Weights of a small mixture-of-experts language model, trained from scratch on English Wikipedia: 857M tokens.
Below are experts of layer 7 (counted from 0) of a mixture-of-experts language model. Rows are named router (the router's row for the expert) and show model dimensions 0-31. Each number is 200 + 20 x the weight over its row's rms, rounded and kept within 0 to 999.
After each expert's rows: "gets" lists some tokens that make up at least twice as much of what it gets as of all text. This comes from a sample of Wikipedia text that the model never trained on. Tokens count by the router's weight.

# expert 75
router,195,197,194,233,208,200,234,194,190,199,207,202,232,207,196,228,232,222,212,193,170,205,196,177,191,162,206,222,223,216,198,218
gets: " a", " his", " the", " her", " an", " their"

# expert 245
router,225,181,243,206,169,196,216,195,223,173,189,204,227,181,242,192,217,168,205,237,222,218,181,235,229,206,212,184,221,220,212,156
gets: "\n", " S", " |", " L", " B", " ="

# expert 47
router,228,219,216,182,179,229,186,221,164,206,202,161,180,221,203,182,189,196,149,210,192,188,183,231,181,211,193,214,192,189,205,211
gets: " re", " de", "e", "ro", " co", "o"

# expert 138
router,226,218,212,194,187,195,223,189,185,213,234,206,205,201,180,183,233,218,213,217,181,207,180,185,218,214,165,188,203,211,167,198
gets: "C", " T", "T", " G", " C", "S"

# expert 78
router,178,220,190,210,190,175,213,194,201,203,170,224,208,194,203,193,177,192,177,161,171,174,244,177,201,198,205,206,218,201,187,206
gets: ",", " and", "),", " by", " with", " as"

# expert 79
router,190,223,211,218,194,230,196,178,180,189,186,206,215,174,204,191,155,208,187,226,188,212,202,172,194,189,220,198,189,199,216,215
gets: " ", ")", "6", "4", "7", " "

# expert 237
router,222,193,219,213,208,170,164,213,230,199,191,182,216,191,213,235,176,224,205,216,172,192,210,206,226,159,164,192,237,200,199,168
gets: "0", "6", "5", "–", "2", "7"

# expert 128
router,191,172,189,214,188,227,172,184,210,211,180,201,210,203,239,167,203,172,216,210,247,190,185,176,219,198,186,198,178,181,224,205
gets: "–", "0", "2", "8", "7", "9"

# expert 91
router,193,188,198,182,151,190,229,207,242,218,189,175,229,227,228,208,210,180,214,210,211,200,171,198,228,234,230,187,216,220,180,177
gets: "\n", "-", "==", "===", "====", "="

# expert 111
router,192,206,210,165,217,237,179,224,192,173,216,198,192,198,182,177,188,194,174,188,193,216,253,189,180,232,230,194,189,200,212,204
gets: "s", " part", "ation", " km", " years", " mi"

# expert 202
router,194,185,221,208,193,222,170,188,168,189,193,197,200,221,155,207,206,207,179,173,210,202,225,182,199,192,233,197,168,187,201,165
gets: "9", "0", "1", "8", "7", "2"

# expert 0
router,225,225,173,184,214,224,175,171,211,203,179,211,189,190,227,223,192,188,212,193,192,182,178,188,240,196,197,183,226,206,191,209
gets: " A", " E", " O", " Ro", " F", " Pa"

# expert 14
router,210,193,189,191,191,221,205,195,206,171,238,229,205,206,208,185,184,204,167,209,176,213,221,204,174,204,203,212,223,184,196,222
gets: "1", "2", "3", "4", "5", "6"

# expert 108
router,191,191,189,192,222,219,173,157,206,205,195,204,205,224,202,210,166,171,216,189,189,178,207,210,193,203,184,176,230,203,207,179
gets: " League", " F", "s", " Cup", " World", " Team"

# expert 127
router,207,210,195,191,210,217,196,216,235,200,186,187,175,228,202,158,173,215,195,197,214,215,188,221,180,210,217,203,206,192,181,200
gets: ".", "\n", ").", " de", "\".", ".\""

# expert 203
router,172,190,209,230,181,201,194,177,205,209,193,222,212,192,218,201,199,209,181,199,179,210,191,183,223,197,198,226,178,185,215,197
gets: "0", "1", "2", "9", "8", "7"

# expert 122
router,206,205,205,182,229,193,179,162,165,228,200,172,213,197,193,231,205,196,193,191,177,178,223,170,208,160,183,195,217,235,158,187
gets: " the", " |", "|", " in", " of", " for"

# expert 28
router,212,200,216,177,164,206,242,201,179,229,164,163,195,199,208,174,202,186,222,240,188,195,189,179,232,223,187,219,221,232,180,249
gets: "-", ":", "\n", " •", ";", " Website"

# expert 57
router,196,202,239,198,161,187,172,199,205,179,197,207,225,207,234,197,195,201,200,213,202,214,192,243,224,194,204,196,237,199,220,195
gets: "0", "9", "1", "M", "5", "S"

# expert 153
router,200,202,188,182,223,179,220,196,214,174,207,248,213,184,196,199,156,171,178,204,172,222,204,221,222,177,218,192,177,204,223,181
gets: " ", "0", "%", "3", "4", "1"

# expert 17
router,182,193,207,195,170,201,235,225,181,200,210,201,179,194,221,173,202,188,216,192,208,225,172,165,188,220,221,222,192,230,208,170
gets: " of", " in", " as", " is", " to", " from"

# expert 247
router,160,195,205,177,178,201,237,212,168,165,192,181,198,199,205,232,219,213,203,179,175,210,202,185,195,189,246,236,171,227,213,226
gets: " the", " The", " his", "The", " her", " first"

# expert 20
router,204,191,172,180,224,171,189,190,217,208,224,183,213,210,193,203,187,198,209,230,191,183,229,184,189,170,181,182,197,196,176,147
gets: " |", ";", "final", " Final", "|", "---|---|---|---|"

# expert 218
router,231,225,220,205,204,176,227,159,206,179,190,158,186,203,189,188,215,196,181,193,203,201,234,236,205,204,182,199,181,199,207,179
gets: "in", "d", "n", "il", "t", "ed"

# expert 24
router,202,186,174,204,205,198,168,177,227,179,251,216,200,200,224,214,199,237,198,194,172,185,213,203,210,190,246,213,223,186,192,175
gets: "0", "2", "1", "6", "3", "5"

# expert 177
router,220,180,194,218,158,201,189,196,210,164,226,218,211,160,200,213,167,209,193,200,226,208,184,201,185,195,221,190,198,200,197,178
gets: " ", "1", "0", "5", "3", "2"

# expert 145
router,166,201,182,176,170,215,222,198,199,221,194,193,181,180,215,215,196,177,186,176,205,228,197,215,206,224,236,214,202,243,198,194
gets: " of", " to", " by", " on", " at", " as"

# expert 65
router,216,188,186,188,164,196,215,164,191,205,221,170,215,194,198,226,211,197,205,243,173,200,188,202,191,195,186,175,194,195,169,234
gets: "|", "-", " |", "\n", "=", ":"

# expert 232
router,164,193,223,208,203,211,224,210,178,213,183,190,183,183,223,232,173,222,218,172,182,198,179,150,210,186,212,243,191,238,214,220
gets: " the", " a", " his", " The", " their", " her"

# expert 235
router,212,205,184,207,208,204,207,180,208,225,157,173,189,195,193,189,189,231,188,190,202,215,192,170,172,191,186,258,234,215,189,205
gets: " and", " of", " the", " The", " in", ","

# expert 8
router,200,185,220,168,203,208,170,190,206,192,195,187,154,166,209,201,236,206,201,208,210,176,172,186,215,211,209,200,180,243,195,185
gets: "d", "di", "it", "i", "in", "y"

# expert 62
router,223,198,215,215,162,213,210,198,189,209,182,179,208,210,208,180,201,192,200,246,184,228,173,236,219,238,165,191,194,195,199,204
gets: "°", " (", "-", " /", "0", "N"

# expert 9
router,220,177,164,198,189,168,210,203,198,179,215,226,228,166,179,225,170,161,200,207,183,228,208,184,223,193,213,188,194,184,200,187
gets: " ", "1", "2", "3", "4", "0"

# expert 248
router,199,184,193,208,175,214,229,215,215,177,226,202,192,206,200,181,195,206,217,187,184,216,236,183,201,184,238,220,181,197,226,171
gets: "s", "er", " son", " daughter", "ers", " director"

# expert 217
router,196,199,181,197,183,179,183,240,242,244,184,199,235,243,203,219,198,216,221,239,227,190,206,185,230,199,171,207,220,193,182,170
gets: "\n", " (", " ", "-", "–", ";"

# expert 73
router,189,203,208,222,201,220,183,220,202,181,206,222,213,181,202,216,176,175,204,198,192,190,185,140,225,173,248,224,181,183,223,194
gets: " He", "s", " he", " She", " It", "us"

# expert 226
router,197,212,210,206,215,190,179,212,180,159,219,216,234,185,187,215,182,194,182,202,152,192,251,205,192,155,180,187,222,181,166,201
gets: "2", "0", "6", "3", " season", "4"

# expert 32
router,207,202,220,192,189,201,212,189,194,170,203,189,181,188,181,197,197,200,178,231,163,197,176,234,228,211,215,227,191,195,187,182
gets: "\n", " the", " in", " is", " north", " south"

# expert 141
router,188,175,211,224,176,196,164,220,207,160,193,207,195,200,192,224,175,195,183,190,222,228,203,209,223,229,223,195,198,192,225,173
gets: "9", "1", "0", "2", "8", "7"

# expert 168
router,204,205,174,192,152,198,216,189,222,217,195,192,207,236,237,181,220,202,212,190,192,209,176,199,199,197,217,198,224,200,231,208
gets: "-", "|", " |", ".", ":", " \""

# expert 140
router,196,202,193,181,224,145,189,198,213,166,216,191,189,227,183,206,186,222,191,199,233,183,178,220,181,198,204,199,194,191,206,211
gets: "to", "the", "o", "co", "lo", "te"

# expert 193
router,207,216,217,218,235,170,238,205,217,193,178,189,228,196,228,172,221,162,197,187,185,214,174,203,185,162,229,215,205,176,213,208
gets: " to", " in", " for", " on", "ed", "ing"

# expert 160
router,185,171,187,161,189,200,171,198,195,197,214,203,174,191,222,217,219,220,169,199,210,161,212,229,224,199,212,199,180,215,172,221
gets: "y", "i", "in", "o", "ang", "a"

# expert 37
router,198,221,209,181,163,185,211,175,205,213,210,187,205,187,190,210,185,224,181,178,173,195,172,200,175,208,206,204,227,213,187,226
gets: " to", " by", " from", " of", " would", " for"

# expert 100
router,230,201,241,198,216,229,216,189,167,170,240,188,184,188,181,215,203,211,197,204,175,223,187,232,181,215,200,211,183,178,202,233
gets: " re", "t", "7", "0", "st", "8"

# expert 135
router,218,210,169,222,222,192,239,182,166,214,168,189,216,200,202,166,190,197,215,229,201,211,207,216,230,206,189,211,217,239,189,229
gets: "-", "\n", " Country", ":", " Born", " by"

# expert 90
router,172,190,191,215,228,233,227,193,205,195,217,171,205,210,214,166,199,200,202,204,191,230,235,210,178,210,202,164,185,232,202,182
gets: "ing", "ation", "s", "ion", "ment", "ity"

# expert 238
router,165,172,193,172,164,158,219,180,204,208,210,180,187,202,218,200,187,192,211,229,203,194,181,213,226,212,223,187,196,182,211,184
gets: "|", ".", " |", "\n", "==", "-"

# expert 86
router,167,201,204,240,180,203,168,216,221,228,202,198,204,242,187,182,215,221,215,178,208,211,203,165,193,222,189,195,209,191,202,212
gets: " ", "'", " \"", " p", " anti", " c"

# expert 104
router,205,216,206,191,225,198,248,193,186,212,218,176,179,226,171,199,210,241,199,198,167,236,215,172,163,181,188,172,194,181,209,188
gets: "s", "es", " p", "S", " can", "ers"

# expert 144
router,186,227,178,198,214,194,237,217,183,216,181,190,187,190,192,161,212,174,208,204,179,181,231,183,216,167,207,203,198,227,171,205
gets: " the", " was", " played", " is", " as", " and"

# expert 176
router,167,209,196,158,184,207,229,185,168,176,219,205,188,201,196,229,183,223,211,189,204,223,192,168,196,218,202,228,195,249,235,194
gets: " the", " The", "The", " his", " its", " their"

# expert 68
router,196,200,205,183,170,214,221,185,206,227,174,186,218,211,206,188,216,203,214,230,206,202,187,212,215,201,236,209,228,250,196,219
gets: "-", "\n", ":", " Country", "Personal", " Location"

# expert 30
router,204,214,198,176,207,200,208,176,204,227,219,195,171,202,190,201,179,165,166,228,181,211,198,232,172,203,197,213,194,194,212,239
gets: ".", " in", "%", " (", " of", " mi"

# expert 148
router,178,188,189,201,199,206,214,194,197,178,222,219,175,175,204,229,215,208,169,205,225,185,242,173,202,179,158,197,183,214,151,178
gets: "s", "y", "ang", "d", "an", "sh"

# expert 201
router,206,226,198,208,223,200,224,168,187,195,184,209,198,227,164,248,192,223,180,212,189,198,258,200,178,203,193,176,209,178,215,164
gets: "s", "g", "p", "br", "k", "o"

# expert 95
router,226,233,201,211,217,215,154,177,194,210,223,188,227,213,182,212,198,202,217,229,151,219,193,219,226,172,203,191,214,178,182,214
gets: "0", "1", "3", " W", "2", "5"

# expert 48
router,217,238,207,210,237,201,190,198,235,203,190,193,216,212,239,196,207,173,168,190,181,218,190,247,200,176,195,214,206,216,163,205
gets: " in", " re", " de", " In", " on", " at"

# expert 120
router,193,198,192,234,230,197,192,172,208,219,184,216,154,241,194,212,189,210,201,184,174,202,232,160,195,216,200,228,208,192,193,197
gets: " a", " an", ",", " was", " the", " as"

# expert 199
router,217,245,224,234,211,189,208,199,183,193,202,198,159,212,175,189,202,219,184,196,234,203,209,226,190,218,210,238,170,183,214,203
gets: "li", "ri", "ur", "ci", "or", "in"

# expert 195
router,203,219,205,189,167,161,184,190,230,173,189,230,195,180,235,196,180,173,168,189,218,214,211,202,203,210,228,173,192,206,186,175
gets: ",", " |", " (", ".", "),", "son"

# expert 115
router,212,183,191,240,179,217,203,202,198,199,214,200,176,196,232,215,196,220,170,205,216,179,223,200,212,208,216,225,216,245,199,211
gets: " A", " Ka", " Na", " Ru", "A", " La"

# expert 159
router,181,199,177,214,181,188,216,218,206,173,186,210,199,207,223,181,187,174,188,216,208,224,226,187,191,197,241,201,213,224,196,202
gets: " ", " (", "\n", ".", " He", " his"

# expert 249
router,219,217,227,186,220,183,210,208,180,190,205,181,171,216,211,199,219,206,177,192,209,188,198,171,199,206,216,180,182,201,192,196
gets: "in", "s", "et", "t", "m", "it"

# expert 170
router,204,221,191,231,220,221,195,178,173,175,202,184,213,196,201,210,228,212,230,198,172,215,220,184,211,216,223,221,192,232,187,174
gets: "ed", " used", "d", "ated", "able", "ted"

# expert 103
router,183,228,190,202,199,154,181,218,224,218,190,184,205,258,198,172,214,191,200,227,174,180,219,199,227,201,175,213,217,173,191,170
gets: ".", "–", "-", " |", "/", ";"

# expert 25
router,177,201,199,236,178,211,238,226,189,207,193,218,208,211,178,177,217,185,216,206,226,203,187,228,195,197,220,215,200,239,191,166
gets: "\n", " (", "==", " =", " politician", " by"

# expert 225
router,215,187,207,212,171,174,216,208,159,188,208,189,191,232,179,224,215,212,195,220,191,192,238,168,180,225,209,207,218,194,160,187
gets: " (", " \"", "/", "(", " /", "S"

# expert 41
router,187,191,224,198,207,196,205,226,159,199,204,171,167,203,182,207,204,241,161,211,164,197,219,167,177,211,194,220,194,204,198,239
gets: "s", " (", "ma"

# expert 227
router,200,206,201,205,185,208,200,213,182,180,227,190,190,192,179,224,179,178,212,198,185,216,217,178,176,202,211,221,176,214,232,220
gets: " he", " which", " who", " it", " that", " He"

# expert 27
router,208,231,231,193,194,214,195,191,217,229,189,193,210,178,213,204,232,177,188,182,183,221,188,201,182,178,228,232,188,202,189,195
gets: " in", " on", " In", "In", " of", " from"

# expert 175
router,174,198,217,244,172,186,171,174,199,226,178,183,201,251,180,184,210,192,183,215,182,229,219,203,187,203,216,187,221,209,180,214
gets: " (", "-", " ", " \"", "/", "("

# expert 163
router,190,209,177,218,176,190,225,205,196,240,150,193,235,213,207,195,206,179,235,241,209,189,165,202,224,219,185,198,213,231,214,233
gets: "-", "\n", ":", " (", " by", " Coordinates"

# expert 107
router,200,183,191,223,171,235,173,190,165,190,184,221,206,190,199,220,186,201,224,207,211,229,218,204,229,187,220,186,202,189,233,197
gets: "7", "0", "8", "9", "6", "5"

# expert 215
router,212,193,204,218,188,166,182,206,227,191,197,208,201,224,196,217,235,243,197,219,171,212,191,197,205,199,230,176,232,192,205,167
gets: " W", " S", " K", " L", " M", " J"

# expert 181
router,210,178,203,199,163,195,191,173,236,213,213,244,191,204,253,198,188,205,195,186,193,188,223,190,193,201,206,204,198,197,202,209
gets: "0", " ", "2", "1", "9", "–"

# expert 74
router,202,227,180,216,234,200,218,166,197,197,200,219,196,207,183,205,174,227,200,209,199,186,226,191,166,170,176,202,209,181,175,167
gets: "s", "k", "d", "t", "id", "n"

# expert 209
router,205,222,191,161,207,220,190,209,190,207,207,181,212,186,207,206,207,170,140,191,179,235,207,210,177,197,199,199,151,213,208,190
gets: " in", " at", " for", " over", " on", " to"

# expert 45
router,220,212,225,198,189,226,209,231,170,187,220,200,236,231,189,187,232,172,199,227,197,231,162,196,209,213,216,212,234,218,173,234
gets: "S", "T", "B", "D", "A", "R"

# expert 52
router,213,203,204,205,237,190,177,178,196,202,192,200,175,229,156,184,191,187,179,209,201,205,197,210,184,213,177,209,193,166,234,183
gets: "c", " p", "ac", "st", "t", " comp"

# expert 208
router,211,172,224,177,218,181,171,182,222,190,225,174,185,163,214,225,188,220,187,202,224,203,179,200,215,215,202,160,188,193,193,185
gets: " |", ";", "---|---|---|---|", ")", "|---|---|---|", "W"

# expert 7
router,198,193,170,185,208,211,167,201,219,207,179,205,229,200,195,182,210,205,224,177,252,231,193,200,178,192,182,213,217,187,213,219
gets: ",", ".", "-", " and", "9", " of"

# expert 121
router,191,212,207,209,187,201,191,175,197,229,230,203,184,207,207,213,184,183,157,209,173,189,219,190,198,233,215,200,194,225,214,222
gets: " a", " an", " A", "A", " the", " first"

# expert 89
router,222,171,218,209,208,190,226,194,206,176,175,186,227,186,202,183,184,242,191,194,178,241,194,219,191,149,179,210,178,209,185,245
gets: " and", ",", " was", " He", " or", " he"

# expert 56
router,167,177,207,205,197,194,182,155,236,180,176,201,195,197,208,225,198,174,218,184,234,228,188,205,249,236,204,223,173,217,181,226
gets: "k", "ar", "ur", "v", "in", "t"

# expert 186
router,195,221,194,218,192,197,173,187,183,182,213,167,196,215,190,221,209,232,200,184,168,207,179,208,157,196,210,200,180,201,178,229
gets: " to", " is", " was", " not", " were", " be"

# expert 16
router,219,203,238,210,184,200,170,208,177,210,189,208,203,197,211,211,205,212,231,260,189,244,178,211,200,216,195,187,209,224,227,215
gets: "0", "1", "2", "7", "3", "8"

# expert 165
router,216,182,166,182,175,206,223,171,208,213,171,175,188,210,217,182,214,201,212,208,219,201,195,204,165,210,195,186,207,232,162,205
gets: ":", "|", "-", " =", " |", "="

# expert 87
router,202,179,202,188,182,202,215,170,177,195,193,200,199,192,165,228,174,174,175,194,197,212,221,221,223,185,200,195,190,180,170,215
gets: ",", " and", " that", " with", " but", " while"

# expert 151
router,220,202,213,185,193,206,189,205,229,206,229,229,174,186,250,218,231,231,203,188,171,213,202,199,202,225,218,191,166,211,191,171
gets: ")", ",", " |", "\n", "),", "\""

# expert 96
router,189,173,215,195,202,185,209,189,200,194,202,184,227,211,195,209,201,215,180,217,171,209,206,216,223,213,235,195,204,192,230,234
gets: "1", "2", "0", " two", "3", "4"

# expert 42
router,218,200,221,215,204,202,189,213,149,243,191,145,190,227,168,199,212,249,185,218,179,206,185,190,171,228,223,214,207,206,223,239
gets: " ", " con", " pro", " de", " dis", " un"

# expert 188
router,181,229,208,219,200,195,242,173,212,212,186,174,197,208,179,206,198,168,168,178,225,245,213,184,181,195,209,236,196,224,180,209
gets: " for", " of", " with", " had", " by", " to"

# expert 118
router,189,204,169,172,193,204,221,220,210,189,190,185,236,210,232,189,220,167,174,200,166,196,213,185,216,185,218,206,187,204,196,204
gets: " and", ".", " had", ",", " but", " was"

# expert 200
router,181,204,197,191,217,213,188,206,226,193,230,227,188,231,196,147,172,194,199,183,238,210,200,180,147,222,206,178,187,196,205,178
gets: "s", "us", "ia", "e", "es", "a"

# expert 143
router,187,211,221,182,194,216,171,189,200,179,217,208,206,197,199,205,191,174,196,193,185,202,229,178,166,211,219,207,213,202,214,203
gets: " he", " He", " it", " It", " she", " they"

# expert 228
router,213,194,215,200,222,221,228,205,157,201,223,156,182,223,172,178,197,239,189,181,194,210,246,172,131,183,173,172,186,161,211,171
gets: "s", "es", "S", "as", "os", "les"

# expert 197
router,202,192,185,174,173,187,216,218,185,181,229,241,218,184,219,206,197,183,201,195,201,205,207,206,200,212,233,210,200,193,236,192
gets: " |", "-", ",", ":", " of", " and"

# expert 67
router,201,190,198,204,195,218,233,193,187,185,180,209,183,178,196,201,192,187,195,222,179,168,205,190,193,190,223,226,190,203,182,226
gets: " a", " and", ",", " an", " his", "),"

# expert 164
router,201,196,221,214,188,210,207,182,157,196,223,173,220,209,185,211,193,226,184,217,166,230,225,222,197,222,241,218,230,187,222,237
gets: "1", "2", "3", "0", "5", "4"

# expert 229
router,199,220,183,244,201,233,235,215,202,179,202,227,156,176,197,174,192,175,235,219,216,195,210,208,177,185,229,203,169,192,196,194
gets: "9", "8", "7", "4", "6", "5"

# expert 206
router,193,217,203,210,197,172,170,223,217,217,232,200,172,192,225,190,200,216,157,172,166,197,206,189,179,214,212,204,201,196,171,156
gets: ")", "\"", ",", ".", " \"", "),"

# expert 240
router,205,218,242,189,180,197,207,180,221,200,192,169,205,203,224,178,189,192,218,184,210,254,192,188,170,179,203,207,186,193,199,187
gets: " the", " of", " in", " for", " to", " was"

# expert 4
router,202,163,192,215,195,203,197,182,185,212,247,218,210,186,187,224,196,206,198,180,169,220,185,234,200,205,217,209,223,183,229,226
gets: "1", "2", "9", "0", "4", "3"

# expert 178
router,151,201,242,237,197,232,187,205,203,212,191,201,195,207,187,189,215,220,209,171,202,204,210,200,172,234,223,191,171,200,231,223
gets: " ", " con", " anti", " gold", " epi", " culture"

# expert 196
router,205,207,167,196,178,172,189,227,186,243,246,194,195,218,168,229,201,225,212,199,180,228,231,223,231,199,200,173,173,194,203,193
gets: "0", "3", "1", "6", "5", "7"

# expert 63
router,191,219,227,215,203,187,191,212,188,190,192,222,196,180,195,214,166,189,208,202,202,179,213,189,183,216,187,216,197,207,191,186
gets: "s", "y", "er", "man", "son", "e"

# expert 156
router,211,234,174,200,214,191,168,199,214,194,186,197,179,226,198,209,197,178,184,190,222,167,207,224,178,190,184,160,166,199,176,175
gets: "y", "e", "le", "o", "a", "ne"

# expert 242
router,205,228,218,210,227,202,222,191,201,217,159,177,238,218,203,199,216,180,177,199,172,183,232,186,192,157,211,191,197,191,168,191
gets: " was", " in", "ed", " for", " played", " with"

# expert 233
router,160,198,197,195,153,227,196,174,202,196,207,179,185,203,217,182,191,248,165,187,204,167,166,208,164,203,214,211,209,221,180,230
gets: " to", " can", " not", " would", " To", " Can"

# expert 125
router,188,191,214,241,244,216,178,192,209,221,193,205,188,222,177,174,192,220,225,188,183,212,191,203,154,215,227,200,173,190,242,217
gets: " ", " law", " p", " fire", " con", " gun"

# expert 6
router,206,217,191,202,219,172,177,207,202,205,184,222,236,178,185,205,159,200,175,192,203,182,189,180,235,191,203,175,199,208,196,199
gets: "3", "7", "2", "1", "5", "4"

# expert 204
router,172,209,228,211,220,213,217,153,174,186,222,207,197,200,166,189,170,173,187,188,192,225,215,179,201,193,228,215,184,221,203,194
gets: "ed", "s", "ated", "ing", "d", "er"

# expert 12
router,194,180,198,215,198,192,219,159,173,182,230,210,220,200,201,234,199,232,174,194,168,210,211,219,212,191,220,180,200,190,200,249
gets: "0", "2", "5", "3", "6", "4"

# expert 182
router,182,212,206,167,167,209,207,210,206,198,191,188,179,201,176,170,209,209,175,191,185,191,198,181,161,184,207,216,199,210,169,240
gets: " to", " is", " was", " be", " are", " were"

# expert 230
router,166,190,177,210,175,212,191,205,212,178,181,215,189,194,199,183,175,165,205,185,197,193,202,180,202,211,226,209,187,241,225,166
gets: "s", "\"", "ia", "us", "a", "e"

# expert 40
router,232,248,234,214,202,208,184,184,209,265,180,172,192,210,204,198,212,183,207,198,188,204,184,216,221,211,191,219,193,200,199,195
gets: " Con", " re", " con", " Re", " De", " In"

# expert 157
router,221,203,231,184,208,220,209,212,166,180,193,187,190,204,165,190,185,209,192,210,183,231,202,200,196,197,201,207,183,187,216,232
gets: "s", "t", "st", "al", " due", "en"

# expert 187
router,191,226,177,167,201,224,199,208,199,187,208,189,228,200,218,206,209,168,177,201,197,201,219,168,198,204,194,195,190,197,199,204
gets: "ing", "ed", " with", " has", " at", " over"

# expert 189
router,191,167,186,197,173,224,229,216,229,217,179,164,191,213,241,233,192,213,232,223,226,200,182,183,198,212,204,191,212,236,196,225
gets: ":", "-", " |", ";", "):", "′"

# expert 252
router,180,183,195,200,161,185,201,207,200,207,215,180,190,223,198,174,198,183,190,166,225,228,189,198,165,203,220,223,183,216,220,175
gets: " in", " In", "In", " con", " de", " for"

# expert 1
router,187,199,217,165,185,181,208,206,203,203,201,223,202,194,192,198,169,179,160,190,152,205,230,173,180,214,231,233,193,178,199,213
gets: ",", " and", "),", "\",", " is", " as"